Weights of a small mixture-of-experts language model, trained from scratch on English Wikipedia: a softmax router, 12431 steps.
Below are experts of layer 4 (counted from 0) of a mixture-of-experts language model. Rows are named router (the router's row for the expert), up (a neuron's input weights, with its number), down (a neuron's output weights, with its number) and show model dimensions 0-191. Each number is 500 + 50 x the weight over its row's rms, rounded and kept within 0 to 999. Numbers have three digits each.
After each expert's rows: "gets" lists some tokens that make up at least twice as much of what it gets as of all text; "comes before" lists some tokens at least twice as common just after its tokens as in all text. This comes from a sample of Wikipedia text that the model never trained on. Tokens count by the router's weight.

# expert 7
router:515476557451533547485489545475454412555518484436498537420485480449475488506528509376508458487554492588505502520494447491569544528547489520514505485560488584576581511471544538475526477356579503489503429443494635458537501511420531596471502524532534483463489504501490514488587426540471433552563508504550470438448604463614553425553465540429539556519453428606449555602454436512625467486437539482495486497538478486555508533464546405431595563520507492578545555549514519556473427374493419501526512492472454504443497529477471540433499511436433453451454565526548520513474527596561480495
up0:564585454500518459502472471506495499522479440527490512523461509551459401573599501435489484550502538499493662552487442517520506470478517461524584386540437531545487501492471479492494484594484433668440534615542551605502388566430432465510504513534596483532460497393517577537478513527491496466499489532477554510499464431539696542545517569558453511451469469458535488501436481512477513527437427532586491500507476452508467491464513406479528544442518495566407492558517541553482526452521508463538461520456515476498446588506498510482396478548583414496511438466503419550422497509495549505
down0:510480498563436613601557559527413536514515515410452493517416560494534523428500481611418529531462441483449509446476458470561484481481479515530507374520445477513576456512451419483491555467513471596528541518461438413513507517511392436539515464435495577370445513476549501523537650513532487535481575489460524437484479522427522585480515525515401561545462489520459571504525447479507451455510480443517455552446615554484528414546466507578438459577479558466517527492549443512550496506481520458493602520530586537572458444455549476463447506514425526496461478529503484472472388582572528440
gets: "st", "and", "est", "mb", "ant", "ent"
comes before: "ing", "ed", "er", "ers", "ure", "y"

# expert 12
router:552440509344501501495482544411431563491461478467440583550470447334438447540486534504420610513467535574481573582644493491544512521515455537481437660518458498498452485565487452547523496455480524489463560406471501445417546523437448474445472502499567484442424493504576540470592545544478504534652494550501479505514552462614537427472490548492496414479567499538464524487479484468545414477488534469481448559498482486552496524422522507529540518391482555474509571544492514447445476550564534500520454526536422523499556508448536461479497543443418504508500550548515541473504445454479518513
up0:454516564468558489499448521552426568458456499517495518403469512657584405506565514417521473455508580476462440573455504519486563453512494502491581558568494506465554464452545500614449476470507548516520485524499451542454522474506609535561407517536505464476466480481517574483474550521463509378523425502509507464640452492568408474413458511462499471427573524494537436536440535425480535435398519530533424559587516404563509436460510458522438445450534506484521540481508540461546480516592491544496508563518479498569475466478463488468595556559621467561484438485528548566480418449460525442
down0:502575514447471537445534485486468387509483468404481489603467485488538556479539457539462410491493571557528513543501493493403533535505552499425438566522409502553521473571440529569506426490544519473609483492347581505461532459495504529484482538482495492383554488487461418451547526493539535508452539463516481498465427515474398424442559447454421491409542485549447555429480424501489443472478501553518456540522515585475526461432486468508511385581497450436559521585543493466593511573499540419476551411558468440531496470434527487497496442565517485436539486549596457600571443449439440505
gets: " the", " a", "t", " his", " The", " first"
comes before: " ", " first", " f", " st", " re", " p"

# expert 17
router:599456578512520502463449549469467454608412471553539488504474469469555447518526489417439477473548489587497630547587438451577481414487489372460519408501531596599515518512527459457536487449501538493428415452599564481489486475438437477479492496496513519606426415522595502484566448507465489544444547524504491499498524420519488441497496545431452567473561571534429494484388506469570448536440584469456540511483502495553462536495491347439501540538499565514465577548430499468452473421480545545497546494573562514520495503492414457503502539462406520475526544581495520525520544435450505518
up1:553435475455536479436549582447534544532568540528505442437506468521503580548533482540528555528353557542483411520559440444533493498489572498464454467489477491490517438491511460470440450614483463486526531475494596560459467472426445532472559482524495466475449444467566505531471478448466508456472457511474478459465454602473462496595509488494455511508449620437473631488512449410542488477460530401598441515517477630507454514508598459524520499454565442570505511559581561438522560458525571461535524561417525536569585616407473454636538473460517517512429542519493536519515507542472546501
down1:600432499456514412435497502483488443568552558480548515453502566490429494519498554484483544499527446543548537449452551452458459479503459430504523506406519570496513400484558448556388561573580500505437399535506447548511497516529493490594434574539512605453497401478414477510576518605486572555509493564568470570478459492567440523502502506481492579491546505619450550560542493459500421495538470431430454431521506481471526563438467432423511527477506484512525513520487503527499527391381483461545468522549525450585416517564489563533531484477543444454554546483492491557572562447550356500
gets: "it", "ur", "at", "x", "tor", "et"
comes before: "al", "s", "ic", "ive", "ed", "ation"

# expert 20
router:593455472498558516526514493495499448454487517423494559532425493525531430562484467525427455483466444520444494515442505429566543474512493387420487483505445508523474526465494432510570592434479457493449456428540576466540473512427464466438528519457567479495469399460445550534588536628474466544505604492523455498505466424573557445469488473435517572494526552406644509566502392542517434510474509446451502439556489506569538575445453412450490546534444532541490610493519473529435590446524514461514492576450470472434551558418422514450524558370484489477531586535558503450505543482490556487
up0:548504389530494406521512493501609468562430470398496433430534582469461522439530558459524394484570560541401475461651524508457481428503471532548503488525460473606509474454522459509491535499463500468490558415500428582562486566581522463523487482483482547535501530418518472557491469491476451455474595511393488492499448362428448558419388457523447478489614525416531483480590510503442525489506488513492565457523534396473464471592531461441571539555550486513470434511470424462506461462486484551560521560586506477453463481532513433495550478574580439511492492524442519520512445472519501458
down0:496355453541577500492578525533526483553521445542519615471437488562511464484533425528458467403474547426583528355560538473467491539559467515463425372526525553447530521535460443564482558452520465473488554448528484483448525492534567557518552491510481539523501543505489500488460449510460547484492571491486549539463472570511360430583591458492460545510459501451488591499396543465480519472483471601442535481472530489519474492419474435508424476532565519593545575496533515454467518462499538484509514509585550444414502497551483503447527353515582501445500413481485454443460466611454572544
gets: "ation", "ence", "ity", "age", "ance", "ment"
comes before: " of", "s", ",", ".", " in", " and"

# expert 16
router:584446559496548519505549550450522578573517568599498526477420462437522488501420619464497560519494404537435484498564462583524542445504498338440534522558453436563489521569542503563557549507505527486433493429454531516495537606469534582563581565488601489515454516526509534519549431530500459526665490496503448493435556444569530449447431517442500491452558505464457499455443402577542506524505526458478521476546432513536534533467465545496504543363477560490473524504561422526388500447605541432457485510530525479509534538473487472472480572413436492503500522517541512502491496448493540425
up0:551531562493443599520469464439535465564517484390555525526517461508487482452491537441623574482485499558574502504511531543515463587546534513535566528497453550410381508546576541517604478467454416479532564501521535581449474553508549564474495422427426597480563454535506554444542526610434559451434378508390493504569477481523569476490469547567554513505480467493486537473506454593497429484559481525474477380479499575599494504539521412573497509481569504449512486436434554531462562469543502465461539430519546444547472493454535511454434467540455467530403535515447399525486482513522543548
down0:413512438520481500357432430453515514484495557488499444497477429442481451570463543568458530588435523536518505502450468480476538449508468544545432476436540536551512572521512454522467492463451497578444575569663478477459541416643539544522542485477582560503386482424594483497553488474466502495464562468527408506494468485546527570417497478535430547545514522442531486457462568519514459476514502459435471468518583570589536447488536490519542505477554530578504505559479525396459470491510495488472560323552429439472432437399519446538509507529531476510476499486446415503547453519483558540
gets: " 19", " to", " from", " 18", " by", " 2"
comes before: " the", " 19", " a", "00", "93", "th"

# expert 26
router:550421516476487453478470524472500485477452463456473425528499456553477454472470562369471529544541427489421497544534507479536529383510460517464516577572511540546541478432503427441546462494491530471465497424426460497442600479527502539458554530348525448422473476562469590502526493504436468603554551496528369531526510434530567488472445460443486520498564464407442493542504512476464476492434587472507447463574397546532388560443440503494446566376447460529584483583443447444431452463511522466505504501495497504491554576490514496480434547437500410528492565545598554400543495511482489512
up0:479525478501520514455461420550536534460544535482489493421533493503468484384497424548439356490454505591524422449487502480467450474524521480543507445476509568473453489481461479464470469545512537489494531417557465488430449418517397441545512430513493502452454520514412434491597576596390521516506458483481591511492488538529526512512453527480479510600536464542641515566477504534363568536478530512442571395538442406535467548478509480484438577512441538407639553569443482434500526481560471504434498462551461468529477468475544557554544489583487520461512555467502447591527510517478477384
down0:519489538504476492529418510509540495552419474546490463476631494397392572513529395515561382512472396548563388421495472536435566493448566520485543494499554465452497479544515545611487518499452482579499412487519508470440590498522558508559514533454505469434477515490478548430466497540593394435486445482502540536538507526508477509543427523470486612560431472479393475452463466509534467514481493544492524466414501415518425408473450422518462521468512449569536498510530425551514512525475521491479386495473600502585477438457577536469469476458530464467560515542524416545511426516609567538
gets: "\n", "==", "–", "===", "°", "="
comes before: "|", "\n", "-", "==", "The", "==="

# expert 6
router:575509572502489573492462558540489445567595472572466422490462527473564488488535592521475476570473463635457497526447446550508490533491455481517492513603454586596528514371562405565536484444423449472476593381526538477481499596501466507536472538499625490539455432531548520492519591534515493562529470519526414454573543477558562491454521503457468643538489562523513528587421459559520424503482418503498519497503483468562492544433415541507441566527526561474495550520503470472488437448516477472471558566500538559462629504445543511411498539461459471473579547521498482453535474445513526497
up0:505421588454466482488507649520522459527440473552457583410507524568570462547480511505389517496436506469498484495508487490531458388565494426509461548414542438551472539442449536462481542562468441428490384520521512449485523498416628563472483517507531540479511476450562535498526524454476565549467624567549513507571435474420420516506596424545489509517530546457451516427527541541478479579518425475475496554459481449572591500530522580419529450442476429374461511509500571480466483459512434417520516585401451556469526520464496488501559488457538514492545507499541474496418486578581523469
down0:484521607495524578564507530562468550487588423538477549587582523562487480528432541553597600548540504539481484532506551465470591459514458471503534498491476546607518422444508581560527543578535538478502433530527561488491463417393450440418582430500466461497500512521542508484522508523522477545482442513671417514483466571480465440461572542541489496458530532543564577551496532439434563531391483515534494486463429468431597463485516505486516563527603479538435452508574579441450499501508493468493527563466470518451437487496399514445639539525491453442482554503478497486409480520488443538
gets: "y", "ch", "th", "er", "ish", "ry"
comes before: "er", "n", ",", "ing", "a", " of"

# expert 10
router:591436578441532551480476539391479427481533550452427330502415485485486531550521500548514530516508438590461498524548500510536516458533525407488519550541454487504480475549554381416538547396490494536455479441434632475431488536489507469415521523540466419440441445549520547463479604554412513600512541486522424509557521425550551511480471462459482592501558538518508460523481460503488489499541501486515461518552473577590451566468506430442441533485476513456559537538510455469428445578587512522443454602571485419397545558483468476455465548465517542486503533589545498483457444471482531496
up0:502544473457481462576550499543528580526440493524447519461582615499510463537448425563507563431481511599428576460457469429438484449515507484466504481476603523441451502430484486600467578486636469576402432482455522506480470590490412491553517478450456563533436532513536493476527566453506491524435512437493500409541557519468531452532539505508431559440510440514487481486578572487468503437515482374558463465458474514466411477528433458599497464467421467481538491483492492569528408411434564538540461471448587508561507465494549572489485517464552533546524549488472469495449385453514414387
down0:546488579576509559432497561533534507509447566501485617491555611538508492561523517537515512494532467471475535414481455482524426418562516468489405522500474515463459428624458480479525543510514543477476479494496535478414379447543415448506456473447495571513428569559375397502538502618501534519495491552515544526437458533513502462548519425441429461450526443531488418497493515517409474614527510437464414457532439503498528508584530572482519522490407483476542410491533517456481528458572474405599509572562452522545471441543464516543448489465477538402462547593465440609481518470526517483
gets: "s", "es", "is", "ers", "ies", "os"
comes before: ",", ".", " of", " and", " in", "ion"

# expert 13
router:599424532546524515506443555451536521470517501541552419541469493440507456494489523448507527510491416589431478588481524536517546421485442518516473480539488433591473545473491458513557491522466469459447457409476555532510574650461504575542530590445608425497475516555472545545510554510462460548585565502508472467457508436489499480457465494398498464480555498532580489482367403557479470476464515461454429469603427530530472502421499477439431575438472552483516505546533412567425493468544500523476498536475468484475544604479426543447433539403461451418449578580570514444581516505456473436
up0:399491530500486467491530439513483448526517548482535515520480453588538522495500436496571463557518567453498477540501438569442421530425432511397488477435506614437487438548529497414551433475592512504556456488575472482536502515496471473505488525490575462483497447555488443531557506447470598490519416569571448521485485435488499494499377531580491506475518495452553585448534515564469460491545475503493499470544509544591413593527478465585427582508524500530513507412470515538632568436496628480445532543391465500484519391543549358576467421469469477510436543527520560471587485544534469527
down0:491483491523578428512438521443465465423495442487436535449470483530483565511523523518450389488483439505564569526506478509453535588579513485438469587533552567523402493572547514432491524391382518518503524499550403506485497464413455487493497466582448474567537421445512386510455532498488514574420476353500409477518555418582499471432469392437515591562435594511485506475556523448562532495547511585515450536499555556566499535554545495471540463549433546511517462435479546546587467480543565437520469460563550431378491443493499505573472514476453462503498511431487543472487527535543468481
gets: " 0", " 1", "2", " 2", "1", "4"
comes before: " |", ".", ",", ")", ";", "–"

# expert 15
router:530458554539523503475447537518545490561608488504453466552459433464467469520518508472505488531475483587462565501518500510520494533532480454521559588473474543597509489451519460468521474504506564468473511468493538482396561553451500488515556509449539496504469435518444571487566616516541500550481612493439455489314504430535534431476470606485502554487568518509511468519469438481405469506477556448433459494520438577550352513443509560517467549369431521478674581529499464513454494489546529430492484556522554513377513523476486458443499536429545516529584538602567509480499581492433508459
up0:552499527525512518436433544465562442518549471479533451480452410525449514615647552509456539487501494541520514584467544494530501486470415492547512546572442471537581503507560446523466457513549508605475454434476604528566515532486421409517437534434419424525501423464553628581539554472523501505531477525492409604434461535477500535502484406463538512524565551575552543430532436512538488455476484447559613410560478547535507576541533548483503537537487464489503539509497517477452478476479538447507573500517602422427406524583523522501548592423476527520499547507470580556490448436451472566
down0:421460530589510472444480526432506621497416492538533541591544411469559520505482492542459491523531490491561410584458459410485498458487421640491469567580539498518543575498518451448509530548465544531507566573540528479571518404630524467593539471534498410395511522506556478508512499408534527474465484477463472482455555519455464559488478448574551473446440445464483512583505577513446499515490474404556507444507464515564486510546561512548457503519503489404415462503588519610491525525456498474582537515522429648541539431528487582484578540475532561514516527529497445438511577518480497550
gets: ")", " (", "'", "\"", " \"", "."
comes before: "\n", " |", "-", "20", " The", "born"